config.toml
d_shared_expert = 0
activation = "quick_gelu"
normalize_top_k = false
router_bias = true
init_std_router = 0.0231
head_dim = 64
tie_embeddings = true
init = "normal"
init_std_down = 0.00521
optimizer = "adamw"
beta1 = 0.9
beta2 = 0.98
warmup_steps = 204
final_lr_fraction = 0.1
doc_mask = false
Below are experts of layer 5 (counted from 0) of a mixture-of-experts language model. Rows are named router (the router's row for the expert) and show model dimensions 280-335. Each number is 50 + 12 x the weight over its row's rms, rounded and kept within 0 to 99.
After each expert's rows: "raises" lists some tokens whose logits its average output raises strongly, later layers aside. This comes from a sample of Wikipedia text that the model never trained on.

# expert 59
router:61 38 76 44 67 73 27 54 30 62 53 57 60 43 60 44 44 44 51 54 45 57 43 60 45 58 36 62 62 38 43 57 32 64 38 56 51 59 63 52 50 48 71 46 53 61 46 64 41 53 57 46 60 50 30 51
raises: "\"", " C", "'"

# expert 115
router:71 54 65 37 70 32 37 46 50 55 64 66 52 36 56 63 52 53 46 42 59 79 28 58 28 77 40 40 39 32 42 55 52 54 51 58 31 54 52 25 56 45 54 49 39 43 48 64 39 50 70 59 67 64 22 63
raises: "s,", "s.", "es."

# expert 90
router:56 40 63 54 69 42 38 51 68 53 57 60 51 38 55 46 60 49 66 36 46 54 52 42 38 49 55 50 42 45 63 51 31 48 48 37 40 66 58 28 43 55 46 38 38 59 70 42 36 55 66 60 59 49 48 69
raises: "est", "re", "g", "rel", "n", "in"

# expert 9
router:62 45 81 49 51 41 53 44 32 68 47 44 40 57 44 55 57 21 78 68 37 58 53 36 48 69 46 41 54 47 51 58 18 54 45 46 64 51 39 35 54 47 44 63 51 66 45 64 46 65 71 60 64 66 38 57
raises: "u", ".", "uls", "ung", " |", " 2"

# expert 106
router:69 42 55 41 42 53 23 50 42 58 59 77 60 44 50 49 61 42 59 51 39 60 48 42 31 82 39 37 35 32 51 45 32 66 49 48 31 57 33 28 47 25 55 62 60 61 59 72 38 54 44 65 65 70 42 58
raises: " sum", " the", " part", " in"

# expert 123
router:61 48 58 34 51 49 32 56 40 52 60 57 50 50 54 59 48 55 58 44 49 68 41 48 50 76 41 23 28 22 52 43 43 55 55 55 25 53 56 37 45 28 55 39 56 64 62 64 50 52 46 62 61 69 33 59
raises: " on", " in", " to", " with", " under", " for"

# expert 78
router:50 40 55 52 71 49 29 48 58 57 41 57 52 39 60 43 65 46 65 49 38 65 36 40 39 51 56 47 45 49 39 66 36 56 68 40 29 65 52 33 49 60 65 36 46 39 56 47 35 53 52 64 81 66 49 63
raises: "ed", "o", "el", "ev", "ro", "head"

# expert 40
router:37 52 66 55 65 52 66 38 45 49 66 45 55 53 61 44 54 53 45 29 50 65 60 64 37 77 34 48 23 44 39 40 49 77 42 35 45 67 52 30 51 35 49 37 38 44 40 59 32 51 59 56 51 56 64 50
raises: " song", " episode", " writer"

# expert 88
router:45 49 59 54 61 34 52 40 46 60 66 63 41 44 48 44 59 45 57 24 48 63 53 44 19 44 34 49 48 47 40 41 40 57 54 43 42 54 58 28 20 57 71 44 37 49 55 50 34 45 49 59 62 63 20 74
raises: "\n", "|", "\n "

# expert 77
router:49 54 47 47 75 52 33 58 43 60 53 60 57 54 55 45 43 47 57 41 50 54 43 34 51 54 41 46 39 39 40 46 36 54 61 37 23 68 42 46 43 55 66 51 40 52 66 70 34 42 58 67 65 67 46 45
raises: "ra", " |", "r", "==="

# expert 100
router:55 48 59 40 62 55 39 51 51 49 57 65 65 38 62 66 50 45 54 46 52 79 24 29 39 73 42 30 35 50 37 38 58 67 51 51 40 61 60 30 44 47 43 53 55 50 49 62 40 36 56 54 65 63 32 51
raises: "-", "ty", " war", "ice", "est", "els"

# expert 19
router:66 50 66 46 50 47 63 57 59 75 50 69 53 66 63 42 59 26 73 35 56 60 26 25 45 57 46 46 46 36 48 51 29 55 54 52 63 47 58 19 61 47 58 51 40 60 52 49 43 69 63 48 55 80 41 68
raises: " the", " his", " her"

# expert 55
router:62 43 61 49 50 64 58 42 55 67 50 67 65 50 41 53 59 48 56 47 57 53 38 41 58 49 33 48 24 40 42 51 49 54 61 65 50 68 43 29 40 60 66 43 30 55 60 56 39 61 65 56 65 43 32 56
raises: "\n", " |", " A", "\n ", " The", ";"

# expert 87
router:55 53 57 47 63 53 33 57 50 49 46 64 48 49 47 50 52 54 51 43 46 57 35 31 46 59 55 52 42 39 45 58 28 69 56 38 27 77 40 43 44 39 68 50 33 40 42 62 44 58 50 66 70 53 40 51
raises: "as", "ac", "at", "ec", "aw", "ung"

# expert 111
router:65 47 72 24 57 49 40 51 47 61 58 62 47 26 69 64 54 39 56 56 59 81 19 26 47 73 55 17 40 48 47 52 50 75 45 35 54 63 51 35 55 34 45 55 48 53 39 58 47 34 66 62 63 51 37 57
raises: "iss", "ick", "ance", "en", "ch"

# expert 52
router:57 38 58 61 69 41 44 49 43 73 38 56 77 50 49 61 50 36 49 40 44 65 57 51 27 52 33 31 51 54 37 43 40 59 52 61 50 56 43 59 55 39 59 65 47 64 69 64 50 50 50 66 49 65 15 49
raises: "ab", " ", "ant"

# expert 50
router:54 43 54 41 62 60 34 37 62 62 73 77 44 39 46 41 59 55 74 30 53 68 60 29 42 45 37 34 39 37 56 63 38 61 61 46 31 43 45 42 47 56 61 58 38 51 65 50 42 59 64 58 49 60 23 56
raises: "\n", " S", " Un", " In"

# expert 92
router:48 29 79 51 51 53 52 38 40 61 53 48 47 54 47 43 45 37 62 15 42 68 56 59 33 49 54 52 48 38 36 34 39 41 57 26 43 84 56 33 51 45 58 37 32 67 53 63 43 51 52 62 64 75 46 69
raises: "-", "|", " |", "\"", "===M"

# expert 72
router:62 47 52 42 62 48 41 46 51 55 67 71 53 39 47 46 61 55 70 33 53 63 45 48 41 58 34 51 46 43 58 48 30 46 53 23 31 54 39 21 26 46 60 36 41 52 58 50 41 44 52 70 58 49 28 62
raises: "===", "====", "-", "N", "==", "===C"